Weights of a small mixture-of-experts language model, trained from scratch on English Wikipedia: 1 pick a token.
Below are experts of layer 2 (counted from 0) of a mixture-of-experts language model. Rows are named router (the router's row for the expert), up (a neuron's input weights, with its number), down (a neuron's output weights, with its number) and show model dimensions 192-383. Each number is 128 + 24 x the weight over its row's rms, rounded and kept within 0 to 255.
After each expert's rows: "comes after" lists some tokens at least twice as common just before its tokens as in all text. This comes from a sample of Wikipedia text that the model never trained on. Tokens count by the router's weight.

# expert 9
router [111 112 125 123 112 145 146 115  96 120 166 129 130 112 149 149 126 129 112 136 118 130 124 106 126 129  95  88 113 139 137 133 140 107 138 141 140 140 132 108 159 138 140 160 148 103 100 141 158 126 116 155 157 102  99 143  75 107  98 177 158 179 144 109 128 137 105 118  94 141 138  92  87 127  93 185 103 121 154 143 150 120 161 118 119 134 171  98  85 103 157 150 130 140 127 116 144 122 125 117 156 112 123  91  97  99 125 156 135 159  88  91 117 108 122 105  75 120 104 132 124 136 165 123 139 156 151 112 162 124 149 138 110 104 142 165  69 157 163 117 126 176 133 137 135 150 114  90 141 118  89  94 120 112 110 113 136 164 127 128 119 143 147 108 126 109 114 110 108 144 165 139 115 113 149 155  97  91 118  98 128 137 130 121  65 120 161 166 145 184 130 130]
up0 [109 149 169 144 151 145 103 129 108 141  68 143 109 123 134 170 117 162 107 116 118 112 114 152 150 135 118 151 102 126 173 108 123 134 131 128 111 138  66 118 189  96  92 142 125 139 112 109 119 135 133 136 171 125 122 119 100 162 122  94 170 121 113 157  87 139  80 128 129 130 147 135 102  85 131 102 130 145 140 117 124 131  98 124 128 160 149 104 130 144 109 180 148 122 122 155 119 133 111 140 123 126 136 136 161 137 158 132 165 136  91 114 116  98 110 113 150 118 120 160 103 114 154 118 100  91  91 137 126 171 101  95 122  87 114 123 143 108 126  75 117 105 101 127 104 142 151 158 106 150 132 129 109 148 152 115 160 134 135 118 127 160 113 100 155  96 103 116 122 154 121 128 141  84 192 131 113 125 109 112 136 131  95 124 146 147 116 140  99 116 112  88]
down0 [160 149 105 130 109 124 115 140 137 125 137 140 127 122 140 147 142 138 131 122 149 149 107 146 131 137 126 133 177  94 116  93 148 126 148 106 149 111 122 125 120 130  99 119 119 101 177 120 133 159 117 136 158 149 134 118 131 146  86 160 103 140 119 123 105 118 139  82 102 119 154 129 106 122 134 142 119 173 138 125 107 125 106 162 110  93 111 132 144 130  96 112 135 127 141 126 130 138 133 112 128 152 115 107 102 120 173 167 126 125  94 127 134  87 122 144 116 171 128 159 123 149 136 150  73  93 128 132 137 130 104  99 129 100 109 123 144 151 141 144 151 100 143  84 164  45 169  92 136 124 124 171 114 136 147 180 137 159 139 139 152 155 152 152 101 154 139 157 118 110 110 127  96 139 135 123 113 119 125 160 129 149 116 114 141 113 137 136  68 153 112 138]
up1 [138 143  90 153 160 152  91 156 138 129 138 146 125 108  88  91 185 117 152 157 135 157  81 120 131 108 157 137 154 132 122  94 133 148 123 155  84 106 140 116 133 126  61 115 124 161 138 167 145 102  85 111 117 138 128 181 111  82  90 158 170  89 103 115 132  91 171 173 143 128 140 124 124 102 139 118 111 170 120  97  97 148 151 162 127 146 155 150 112 181 138  93  90 131 102  97 153 157 121 139 150 101 120 113 134 119  73 113 112 118 130 128 134 136 175  71 134 120  75 130 133 128 139 118 123 122 133 150 123 137 152 126 138 168 136  97 124 146 163 113 106 141 133 127 129 121 133 135 127 155 149  95 129 131 125 140 101 115 140 130  89 148 147 135 104 162 114 115 111 179 115 109 112 138 131 167 121 110  87 156 178 174 139 147 140 105 171 132 123 118 151 109]
down1 [121 125  91 111  98 124 133 106 106 105 150 109 122  93  97 145 130 101 155 152 125 134 137 119 136 136 160 139 151 145 148 118  93 152 127 102 106 132 146 137 145 176 134  94 185 129  51  96 141 116 108  95 160 124 120 159 112 125 147 156 124 136 131 145 178 166 137 147 115 111 143 107 171 108 147 113 140 147 166 141  98  99 145 162 125 143  86 136 192 100 132 158 115 123 121 118  96 130  85  81 132 129 106 132 139 150 138 114 162 146 107 129 137 158 169 153 123 155 137 129 131 103 111 112 101 125 129 114 150 105 150 133 181 150  84 132 136 108 108 120 162 118 158 135 143 184 114  96 148 124 146  92  91 111 155 103 134 116 139 137 154 112 116  64 107 127 149 108  83 115 160 131 137 129 122 129 115 100 105 112  90 139 140 147 118 137 144  38 142  90 146 109]
comes after: "-", " John", " de", " Born", " David", " Michael"

# expert 13
router [135 136  91 141 129 117  79 130 135 125 108 157 129  92 142  89 176 158 134 125 140 100 160 132 128 140 116 167 150 159 146 114 151 103 122 131 126 140 153  77 102 125 125 121  84 130  79 157 117  93  93 112  84 142 190 106 143  97 148 185 119 145  93 110 106 143 135 148 144 107 139 137 105 144 118 116 140 152 137 122 177 131  98 162 122 134 118 130 139 124  84 154 131 122 143 127 154 164 140 188 113 121 134 163 153 127 136 142 132 152 101  82 166  88 135 114 126 123 135 142 120  74 122 107 101 127  94 195 136 138 118 125 138 170 151 194 118 125 121 155 133 114  98 127 126 163 111 171 107 111 142 104 117 131 114 149 152  97 120 137 137 112 157 128 150 116 124 176 137 146 113 114 155 161 162 133  98 141 134 136 166 129 125 145 123 167 149 101  87 119 111 123]
up0 [116 158 133 128  97  85 161 116  83 143 117 143 140 119 117 116  94 122 184 120 136 126 124 126 101 134 153 114 110 101  98  89 166  72 105  95 130 110 134 105  81 139 147 157 107 140 145 107 131 115 179  99 130 134 140 145 114 141 127 125 127  92 163 162 130 111 117 128  78 131 119 101 142 148 114 115 131  91 149 103 115 143 132 172 105 139 117 150 157  85 127 154 101 116 128 108 125 119 105 164 160 126 170 137 124 102 133 114 151 113 102 140 105  90 150 116 160 118 111 137 132 174 127 124 181 124 155  80 173  86 141 139 140 139 146 164 118 153 149 132 131  99 149 146 130 167 149 139 117 119 127 119 129 133 120 149 114 148 158 110 130 154 147 103  68 131 116 187  97 175  62 117 137 124 160 114 105 142 159 103 104 127 118 138 110 139 111 130 122 123 148 170]
down0 [116 113  98 129 135 123 171 143 166 113 129 123 123 167 157 123 125 112 129 138 120 109  88 111 137 132 179 138 134 123 110  95 157 114 133 126 132 146  93 141 130 155 139 125  91 159 124 172 156  75 131 121 142 136 104 122 141 152 107 141 108  85 125 126 134 130 154 113 135 133 111 116 120 168  75 137 132 162 106 118 141  87 136 113 118 106 133 166 139 156 114 130 128 132 131 100  77 139 108 132 197 193 123 106 112 126 129 120 131 158 123 122 106 149 108 175 138 156 102 139 120 120 128 124 160 138  88 143 122 121 103 120 114 155  90 135 130 149 133 187 108 162 156 127 171 110 104 104 101 124 134 120 128 111 111 137 145 110 128 116 106 134  90  98 144  78 136 125 168  99 150 170 141 125 127 140 119 106 123 120 131 148 177 103 104 130 110 110  92 136 154 150]
up1 [117 192 134 120 100  64 154 170 149 110  88 152 141 141 149 108 120 103 125 130 167  96 120 140 136 135 138 120 131 116 114 132 108 156 104  88 144 122 150 115 115 116 125 111 123 145 119 107 144 121 152 119 135 108 114 125 155 104 155 109 121 163 183  90  99 126 141 162 100 180 140 154 145 113 115 117 120 118 144 145 144 126 117  84 129  95  94  84 148 172 156 159 138 118 143 144 143 148 136 138 106 115 143 108 117 134 136 140  77 131 128 163 167 143 132  94 134 117 105 114 126 118 164 118  89 152 124 131 124 140 130 131 120 101 183 107 113  98  87 126 103 128 134 122 161 101 128 120 152 125 160  91 155 108 116 149 131 119 145 109 116 103 114 118 109 158 134 122  91 102 110 123 127 145  96 138 124 158 104  97 139 100 144 138 137 133 127  98 155 139 132 138]
down1 [126 129 102 129 144 140 161 125 125 116 134 101 139 171 121 160  97  66 129  98 127 156 161 146 120 138 141 133 112 172 141 115 122 148 163 139 140 166 116 131  76  51 116 164 124 126 112 134 167 116 142 185 121 153  85 123 139  87 125 135 123 147 105 145 156 173 119 109 119  75 100 104 150 130 143 106  97 126 136 164 142 118 150 121 122 130 156  99 125  87 126 128 128  99 113 135 146 135  88 136 167 184  99 141 100 156 135 120  88 104 139 185 129 150 126 154 130 114 131 129 131 152  83 141 160 127 148 129 146 116  90 100 149  91 120  95 112 128 125 123 162 128 150 180 144 102 147 122 128 142 122 138 127 119 142 112 142 156 148 129  91 129  92 122 112 150 142 159  99 101 116 121 120 130 129 154 142 143 120 152 115 126 114 186 100 107 129 121 122  96  76 150]
comes after: " the", " a", "'s", " an", " his", " The"

# expert 15
router [ 78 132 117 129 108 133 106 135 146 170  96 159 127  93 122 110  98 115 171 117 120 144  98 117 153 127 125 142  95 142 139 130 163  93 121 108 172  91 136 115 138 115 119  81  93 140 109 141 130 146 100 142 121 146 104 132 110 127 101 184 110 118 149 122 156 154 129 117 114 103 137  81 132 131 116 110 124 116 126 110 150 149 165 118 141 145 134 133 141  94 117 141 135 159 110  74  92 103 118 134 133 165  99 112  95 153 100 140 178  95 128 164 108 117 123 164 139 151 153 126 142 126 158 156 146 109 142 126 145 115 111 130  74 106 131 148 152 142 139 138 119 115 130 106 138 121 108 111 130 103 125 107  87 106  95 143 136 138 128 153 139 149 156  96 137 105 119 132  53 136 103 114 125 117 174 160 107 160 114 146 132 137 151 163  83 109 141 140 123  67 112 129]
up0 [139  62 124 105 112 143 134  97 102 144 166 176 146 148 121 111 127 124 127 141 134 141 135 113 163 138 111 127 117 124 101 165 125  97 127 133 186 162 114 118 110 140 136  86 138 162 105 155  87 124 157 149 152 156 107 101 134  96 117  94 128  83 152  98 114 119  98  79 123 123 127 134 108 106 165 116 113 139 111 145 169 126 128 120  78 117 102 108 108 120  86  95 144 172 125 141 152 149 116 109 179 131  88 141 111 103  91 104 132 114 104 118  95 122 105 153  89 130 138 117 138 138 133 126 160  90 140 148 117 140 124 179 154 126 138 101 151 114 135 146 180 128 135 112 137 179 144 128 182 126 133 119 100 157 117 111 120 142 138 124 139 118 183 136 114 161 144 113 130 163 110 110 111 142 121 137 126 119  56 144 152 139 160 128 122 104 157 100  83 161  84 137]
down0 [119 165 137 132 115  61 162 128 130 175 130 124 132 143 134 153 142 165  95 115 116 142 150 156 130  65 131 130 135  85 126 106 121 146 172 104 138 100  89 160 114 123 154  88 141 119 113 137 131 146 116 138 149  62 171 145 130 154 113 126 135 143 165 153 130 137 116 114 151  97 111 134 132 148 119 133 108 153 111 118 124 159 148 130  69 142  98 132 103 173  95 149 136 129 106 103 159 102 143 137 145 148 162 137 159 143 103 118 137 141 143 176 114 146 165 136  78 112 137  99 147 112 113 150 158 107 121 164 112 164  97 125 119 121  68 115 173 136 134 103 122 170 108 134 171 153 143 116 102 177 116 103 113  92 114 157 157 135 130 142 121 138 142 124 112 142  94 111 111 124 147 144 113 115 159 106 133 146 145 105 135 124 131 130 123  88 130 113 167  86 133  77]
up1 [ 85 111 119 122  82 134 104 203 120 146 139 129 113  72 111  96 124 119 108 144 104 142 120  86 165 191 157 106 100 116 117 122 146  91  93 133 174 117 117 158 155 155 119 161 130 147 139 107 122 121 123 151 116 139 154 104 128 160 118 159 103 124 144 165 121  92 113 101 117 137 157 135 132 191 156 118 159 137 113 132 115 138 124 139 127 119 156 110 142 127 122 134 104 143 170  94 134  89 129  94 142 127 109 134  82 146 152 138  96 151 124 130 163 141 127 129 144 120 128 182 126 139 134 130 124 115 150 129 136  90 147 147 128 131 116 117  81 119 136 133 147 151 116  97  80 127  91 150 159 129 180 131 115 126 116 125 170 135 148 123 106 122 164 118 151 151 143 132 109 104  96 101 144 164  86 151 125 159 146 136 143 129 122 111  85 100 149 160 132  91 151 150]
down1 [114 111  97 123  91 158 117 135 136  90 140  84 127 152 101 148 135  82 128 148  99 112 173 140  99 132 146 103 163 162 159 117 111 160 127  99 126 147  99 113 124 105 138 122 147 131 125  84  90 124 136 140 122 156 159 154 129 132 109 143 116 125 167  92 119 133 125 114  96 106 169 125 132 116  77 122 158 150 166 146 125 151 166 130 116 131 129 120 178 128 108  80 132 116 104 134 124 146 155 105 118 125 125 108 112 184 162 138 123 134  86 146 116 111  90  93  90 116 143 146 129 129 133 115 151 182  99  82 105 138 114 116 128 111 147 129 132  93 161 154 149 129 162 167 177 170 135 153 104  98 161 117 115 122 137  98 134 131 176 107 137 129 160 108 115 121  98 166 114 103 173 160  97 130  86 114 110 114 123 123 121 124  95 132 101 138 105 111 132 132 101 108]
comes after: " |", "|", ":", " (", ";", " New"

# expert 2
router [136 128 160 124 133 113 117 144 132 133 115 130 127  80 117 103 121 150 132 172 142 155 134 117 107 101 112 119 159 127 138 105 127 126 113 134 122 130 158 122 114 113  96 183 116 128 129 138 184 132 134 133 118  88 165 105 129 107 133 140 162 128 133  94 121 111 130 136 153 121 140 119 116 132 120 136 124 135 135  73 140 133 112 129 110  98 101 131 117 149 164 124  75 125 194 147  75 131 197 134 107 110 136 145 123 173  93 120 157 123  87 157 136 107 107 149 107 102 135 115 138 135 165 152 140 106 118 134 108 146 160 106 112 132 110  92 155 119 113 109  76 138  94 103 140 146 106 115 133 114 170 124 125 148 142 105 118 138 154 172  92  93 172 115 114 131  99 113 197 107 132 116 134 137 106 116 151  99 125 104 131 157 123 139 133 111 148 148 161 164 108 160]
up0 [143 104 133 129 128 123 125 126 128 132 100 151 141  91 164 151 143 140 138 112 145 132  97 118 144 189 134  97 123 110  90 155 150 125 138 153 157 101 160 122 107 176 125 167 112  84 126 151 159  72 101 206 103  93 107 108  87 134 123 155 153 141 127 112 106 136 108  98 114 130 118 143 148 139 114 113 120 123 146 114 140 136 149 125  96 121 140  94 150 124  99 140 134 117 131  98  55 133 135 138 145 121  94 128 134 142 153 136 126 117 123 140 162  86 113 151  97 140 154 126 132 133 146 106 153 126 183 123 146  95 122 145 147 138  90 114 119 137 103 122 169 169 152 154 148 172 100 129 155 127 172 141 169 128 100 163 114 108 121 161 119  96 101 120 144 120  97 138 140 107 107 101 111 115 138 152 184 116 131 162 102 105 117  90 128 113 157  91 169 151 122 130]
down0 [127 136 110 159 152 123 135 107 143  99 144 105 193 110 133 103 120 108 135 121 124 126 145 126 115 129 102 140 121 132 110 123 179  98  92 138 116 136 139  83 113 149 153 104 106  85 130 149 129 130 138 184 131 139 154  78 123 113 140 141 123  85  91 128 114 101 162  97 180 158 140 131 138 145 124 143 120 144 159 131  97 131 101 163 137 119 135 109 145 162  98 110 126 138  96 141  84 163 137  88 146 137 123 168 101 151 128 116 125 174 143 131 124 134 104 126 115 109 148 119 119 130 139 148 165 112 145 137 160 156 135 142 120  88 120 120  84 162  50 116 150 102 126 145 134 173 200 117 141 145 147 104 127  54 128 144 111 103 122 121 109 125  69 145 108 108 102 122  92 165 138 118 120 154 103  79 174 123 113 151 130 136 133 153 126 122 149 129 109 137 122  79]
up1 [145  99 145 118 126  89 153 148 121 131 203 135 113 139  75 182 123 114 131 160 147 107 138 112 126 118 105 104 131 120  99 134 123 106 137 132 112 146 129 150 134  73 109 154 127 113 118 110 120 116 122 131 111 139 115 120 138 146 130 137 129 100 141  86 106 141 144  93 115 103 121 128 145  51 133 123 105 137 156 133 119 143 113 150 146 157 115 154 100 122 137 141 127  71 156 143 112 126 142 114 107  98  99 137 126 175 124 136 122 143 155 139 113 117 115 112 145 164 147 157 135 115 127 125 142 119 133 146 158 140 142 103 121 128 150 128 114 108 152 133 149 123 155  94 126 143 108 104 150 148  64 142 126 112 118 141 117 124 119 174 121 137 121 108 103 118 123 117  83 150 117 143 116 142  98 157 122 178 123 120 141 126 162 107 114 116 101 144 122  99 111  97]
down1 [ 87  81 103  92 145 135 127  93 158 174 128 123  92 119 156 100 110 123 106 157 108 120  90 140 129 156 115 113 147 136 157 119 131  73 135 116 132 131 158  95 117 106 141 155 142 127 121 105 160 123  93 102 116 151  90 155 118 188 121 131  85 125 144 136 106  83 110 159 148 118 107 163 118 137 169  91 160 148 146 111 146 107  89 183 106 145 143 116 119 164 134 140 134 119 178 141 141 127 138 105  94 153 175 144 117 148 130 124 139 136 166 117 139 109  73 113 136 176 112 113 143 141 121 142 104 125 143 125 110 200 115 133 106 169 109 172 129 179 131 144  96  97 117 174 149 130 116 130 124 155 141 156 125 170 105 168 121 104 134 146 134 133 133  98  95 125 113 128 148 132 116  84 116 132 126 103 112 135 119 125  93 154 164 122 115 119 118 111 144 141 132 138]
comes after: " to", " was", " is", " and", " he", " were"

# expert 8
router [128 133 123 167 117 104 128 126 112 138 121 121 154 118 107 105 115  98 128 100 138 166 152 130 186 156 114 105 152 145 131 102 138 138 116  88 114  98 114 133 151 131 154 140 117 131  67 135 113 130 100 112 137 138 148  73 148  87 155 150 161 166 134 109  98 105 144 160  86 144 120 118 139 166 118 140 133 158 159 134 157 148 116 115 121 111 119  86 152 119 124 160 149 112 147  90 136 115 131 122 152 127 135  99 157 160 125  98 100 115 134 150 135 124 140 139 129 104 131 105 127 156 108  85 138 126 132 155 136  84  79 139 163 154  98 161  57  89 159 118 102 125 140  95 137 148 150  74 107 110 144 126 116 171 139 148 170 137 189 116 133 115 109 153 120 113 132 157 127  86 138 124 124 114 170 120 157 130 122 131 148 147 126 119  90  81  89 119 147 121 137 100]
up0 [118  97 148 138 145 138 129 107 130 125 130  87 151 150 181 112  69 127 149 107 123 144 163 125 151 107  90 107 173 134 120 106 144 159  76 158 120 101 136  93 114 112 110 124 130 142 110 125 108 100 156 111 123  97  75 177 124 153 130 121 134  95 154  98 143 136 164 137 125 104 139 152 136 142 116 143 144 144 144 109 105 134 100 101 126 143 131 151 155 159 127 116 100 100 169 110 119 166 117 146 132 127 102 139 135 125 109 112 150 122 112 114 134  91 113 114 104 146 162 126 140 174  97 124 120 134 134  86  88 134  98 122 118 127 134 125 171 101 125 115 104  87 141 141 149 142 110  98 125 171 123 149 153 132 136 102 126  97 119 136 107 102  95 134 148  88 111 151 106  84 116 148 144 155  92  96 155 133 126 162 152 180 130 124 130  80 140 105 104 127 134 103]
down0 [159 122  90 166 110  88 103 170 125 128 150 170 116 140  89 149 111 118 121 123 112 128 125  89 113 130 130  63 108 143 135 101 111 117 151 121 115 129  98 116 111 132 166 134 122 134 147  83 159 146 140 115 143 151 182  83 128 132 103 140 124 130 117 143  91 107 105 109 129 141 119 135 119 100 148 106 149  67 141 137 118  95 151 145  93 131 119 112 116 142 142 132 116 133  74 138 138 135 146 127 140 122 132 103 121 129 139  69 124 132 158 158  78 157 141 134 151 135 125 125 112  57 150  96 135  64 135 124 151 126 127 135 112 147 146 137 127 165 130 165 170 136 150 143 136 112 130 129 171  68 159 128 128 137 111 149 145 143 149 139 153 145 149 127  62  94 125  97 127 136 170  81 150 127 155 138 154 131 150 127 106 105 118 174 134 128 121 145  64 144 155 167]
up1 [153 123  98 125 100 124 111 102 102 103 107 150 164  92  86 128 124 162  99 173 157 166 118 115 164 110 122  95 115 139 141 135 105 133 120 158 149 136 139 133 145 155  96  98 119 127 109 150  93 163 158 136 112 109 108 102 147 172 154  92 157 134 115  96  94 101 117 111 110 165 103 129 114 153 104  76 158 135 101  93 133 119 148 106 111 145  73  97 151  98 178 119 129 144 112 169 114  95 165 149 129 123 150 142 158  85 138 145 109 123  90 148 136 151  82 105 172 125 120 104 115 134 139 151 145 108 156 140  58 127 129 135 106 180 106 163 169 103 142 147 112  92 170 122 133 150 111 105 140 157  96 125 139 161 150 135 126 148  82 144  74 145 146 128 149 110 135 145 119 103 112  69 128 133 162 138 118 122 153 139 149 114  96 167 126  75 136 127 166  94 166 126]
down1 [146 118 136 141 157 136 124 128 134 124 120 123 115 129 121  95 133 122 158 138 123 147 127 133 121 125 130 149  58 128 175 105 147 121 127 124 141 137 123 167 106 110 109 162 149 136  87 135  94 147  92 134 125 131 133 168 171 116 118 162 125 104 121 134 160 155 113 146 110 101 127 115 112 104 147 106 110 161 153 123  91 110 143 114  78 125 154 160 117 141 105 113 143 148 203 115 130 164  87 131 153 168 136 113  89 126 130 121 128 155 118 140 116 135 138  82  77 127 176 132 107 147 140 103  89 138 141 137 114 106 128  98 181 138 126 106 103 175  79 109 119 126 141 145 116  69 145  78 112 117 117 126  90 184 142 121 168  94 156 108 140 114 130 145 125 131 174 130  94 134 141 135 105  98  98 127 106 153 159 112 140  90 144  86 112 137 129 110 123 150  91 135]
comes after: " of", " in", ",", " for", " to", " with"

# expert 12
router [125 134 108 191 166 162 153 122 121 117 133 188 144 109 115 150 133 135 141 137 159 134 121 112 133 115 115  93 127 153 129 100 115 149  79  91 111 106 108 139 123 110 130  90 101 103 108 100 157 148 169 146 173 109 123  99  99 140 127 173 139 123 156  98 147  93 118 139 119 119  98 133 128 125 103 111 148 175  79 113 137 158  97 117 120 111 131  95 155 142 140 138 107  96 147  75  81 160 136 120 159 143 117 121 106 144 123  98 104 142 106 115 158  78 124 134 154 149 116 109  97 146 150 123 114 147 125 179 117 140 124 140 162 119 121 124 113 144 122 119 148 120 138  86 133 123 141 126 144  79 156 124  87 151  87 135 143 115 133 124 124 172 132 150 133 101 162 123 121 100 176 146  98 123 160 113 105  94  91 136 157 166 109 161 124 152 137 129 134 116  97 108]
up0 [133  92 128 150 147 197 135 113 171  85 134 141 191 150 126 120 124 125 149 136 134 136 112 104 120 118 153 106 127 120 115  86 137 168 165  79  95 142 188 153 161 117 105  92 117 143 102 143 121 107 132 112 116 123 137 157 152 166  81 112 109 118 158 118  85 112  98 131 152 145 119 139 144 125 147 159 123 155 157 155 117 110 100 128 158 146 127 148 148 137 133 156 142 117 116  95 145 160 146 141 117 140  92  88 125 116 113  85 135  79 101 133  96 141 131 144 138 118 142 140 101 173 153 125 131 143 141 133  85  97 160 152 102 193 109 118 116 133 154 175 126 116 142  99 117 144 130  91 143 186 145 147 179 138 122 120  98 145 140 154  97 104 133 140 135 123 104 165  94 103 106 128 109 102 151 152 155  74 141 144 117 104  83 162  85 115 142 124 106 163 136 104]
down0 [126 167 137 130 136 108  98 143 124 172 166 119 129 109 145  93 122 102 123 118 111 161 131 141 147  71 112 178 122  85 135 100 158 184 121 151  77 160 122 142 163 151 105 102 139  84 112 107 130 171 151 157 158 131 132 141 154  68 150 148 117 104 110 138 117 122 147 130 129  67 120 126 100 141 149 136 117 149 151  60 135 113 123  99 137 179 148 109 154 111 107 131 154 127 125 108 123 163  96  94 174 103 163 169 126 114 131 150 122 156 102 108 129 162 133 141 107 122 145  93 138  77 142 137 152 124 127 135 106 132 119 147 168 102 133 129 146  95 121  92 159 103  98 114 133 145 107 157 120 110 149  99 129  90 126  70 125 136 132 138 123 132 124 100 173 112 138 134 125 143 138 131 160 119 112 142 118 133 146 119 111 116 146  92 123 136 141 174 142  77 104 107]
up1 [117 174 146 120 126 159 138 120 102 100  93 144 137 160 145 148 110 115  80 172 159 122 121 122 179 131 133 105 104 132 136 112 160 103 154 111 112 103 144 126  96 142 128 126  95 121 105 137 162 115 132 149 111 145 122 110 167  77 129 131 160 161 119 179 120 134 120 149 131 137 140 128 141 127 150 114 100 130  81 135 130 103 149 118  84 190 138 145 185 161 109 126 161 147 135 134 135  84 153 105 129 121 173 119 119 147 145  95 157 120 138 106 137 174  87 110 123  78 136 144 189 126 133 132 104 165  97 133  97 166 108 127 135  92 172 104 127 161 142 112 148 102 157 154 158 129 163 116 118 142 122 137 148  86 156 130 121 105  87 126 114  71 153  83 130 123 109 106 113 102 128 171  58  82  94 145 129 115 123 189 140  87 145 128 142 116 116 148 138 106 114 100]
down1 [ 93  91 123 143 132 126 167 125 121 189 142 143 127 120 100 160 163 142 169 129 105 140 135 141  60 123 136 106 108  94  90 141 114 140 158 136 129 112 133 123 147 120  94 103 146 139 140 125 125 132 126 132 155  98 142 128 128 145 131 159 116  93  79 109 139 110 102 100 108 119 133 156 144 145 104 119 150 136 143 113 170 135 123 106 119 124 117 137 160 132 118 157 109 128 152 112 101 157 118 129  76 163 105 118  97 174 127 124 119 153 132 122 134 105 154 117 123 171 150 148  81  92 102 112  95 119 107 130 163 111  88 144 115 138  91 119 113 126 126 154 138 148 149 114 122 131 122 158 122 148 111 113  84 144 153 135 140 131 101 157 157 128 112 151 121 127 169 193 115 127 123 143 162 118 123 148 126 134 110 101 122 168 159 127 103 176 128 133 147 133 100 131]
comes after: ")", " |", " =", "\"", " information", " also"

# expert 14
router [ 65 108 121 128 142 104 146 140 115 146  85 123 134 146 135  97 110 114 206 121 172 153 104 113 154 137 122 106  84 156 149  99 183 117 119 154 118 134 136 125  94  73 125 106  99 114  86 128 130 105 150 133 141 156 156 111  88 121 122 136 156 176 137 136 165  92 144 108  92 122  72 123 121 120 169 118 152 150 108  91 140 131 119 106 109 159 113  82  88 123 132 175 115 142 153 148 126 190  96 134 137 118 126 121  87 177 120 116 147 117 124 152 130 117 157 132 139 181 143 101 112 145 120 150 113 143 132 150 173  95 136 108 128 133 117 144  73 114 131 137  81 163 153 107 143 146 110 148 134 117 154 149 113 131  94 160 126 147 133 120 139 144 146 124 149 126 140 125 157 140 170  97 106 111 140 110 142 125  88 143 131 144  92 154 117 110 110 129 115  88 151 148]
up0 [107 111 127 134 134 135 137 112 129 110 140 126 109 153  95 113 119 127 162 128 108 168 139 114 107 114  84 115 128 125 156 120 131 133  78 138 130 134 102 107 138 127  92 142 125 180 108 120 195 120 123 125 115  77 108 112 118 121 131 119 153 147 176 119 118 104 152 124  93 118 147 125  98 125  91  90  92 141 173 158 138 135 157 101 129 147 118 121 106  83 134 118 158  75 148 135 166 200 124 122 115 115 112 134 111 139  92  85 104  98 103 135 130 101 129 163 128 120 110 147 125 124  90 152 143 106 144 137 108 130  94 127 156 152 101 132 138 136  82 108 148 124 131 135  91 136 148  88 108 132  84 122 130 144 153 123 144 111 154 127 147 174 136 125 153 126 146 170 107 103 111 152 128 164 185 150 109 146 130  83 144 117 142 125 138 115 129 116  97 134 156 131]
down0 [ 89 133 149 163 129 104 143 148 151 128 159  87 100 114 108 109  86 173  81  96 157  97 129  98 115 154 148 177  99  93 125 131 129 153 178  90 124  81 176 162 120  99 109 145 121 104 171 137 104 154 139 115  94 153 107 157 143 120 124 138 128 115 123 131 132 141 147  79 118  99  87 120 120  98 120 102 119 117 115 128 146  90 119 157 108  86 143 132 121 127 151 141 158 132  98 118 171 121 115 145 110 127 117 102 116 174 127 151 117 109 156 136 141 137 108 118 116 113  94  83 150 114 103 152 136 195  74 107 101 124 157 173  94 122 144 127 121  87 118 169 121 167  85 100 132 126 126 136 162 116 118 121 112 113 111 115 103 157 123 115  83 126 106 112 145 107  92 166 129 108 145 112 164 124 131 121 122 153 142 164 132 142  96 102 148 135 124 109 183  88  86 110]
up1 [135 118 121 156 123 120 150 124 110 143 138 150 159 128 124 141  97 131  75 136  99 154 101  85  99 149 142 156 171  87  85 137 143 140 114 139 181 147  93 128 133 161 123 150 116 139 117 126 135  74 128 116 133 153 154 117 130  80 122  89 158 159 138 125 118 131 162 127 182 139 132 151 159 113 153 127 152 156 128 134 136 148  82 173 115 145  95 103 160 150 152 108 104 130 106 117 159 144 145 158  70 120 116 128  78 113 125 117 161 131 105 163 105 108 116 118 141 106 115 101  98  86 160 116 133 127 123 133 122 158 155  86 108 122 121 142 132 107 132 100 127 129 139 134 131  66 106 163 118 149 161 116 129 146 156 182 111 105 138 125  93 116 145 196 145 114 109 134 117 137 115 114 188 115 104 113  74  76 112 136 139 112 112 111 158  92 128 119 112 131  99 121]
down1 [127 147 134  76 176 121 151  97  98 120 188 139 101 140 149  98 133  74 127 127 139 106 115 142 147 101 204 115 126 152 166 107 135 139 110 117 158 145 126 112  92 102 129 127 135 150 126 146 123 174 153 151 125 123 132 128 101 137 125 127  93 125 114  91 121 118 149  99 103 128 132 111 148 130 117 137  97 131 156 124 104 122 126  85 138 150 109  91 125 128 161 114 135 134 174 159 138 121 106 130 144 117 115 106 133 113 137  93 105  96 118  87  69 139 132 140  98  86 127 120 111 174 118 147 113 122 116 109 154 106 138 159 118 153 170 184 162 118  94 141 119 124 100 144 127 133 114 116 151 119 122 135 145 121 127  92 115 146  78 142 151 134 130 143 155 155 134 100  96 140 149 151 125 129 104 102  87 123 139 128 129 134 107 119 127 140 124 129 117 142  88 124]
comes after: " ", ")", " 0", " 1", "%", " 2"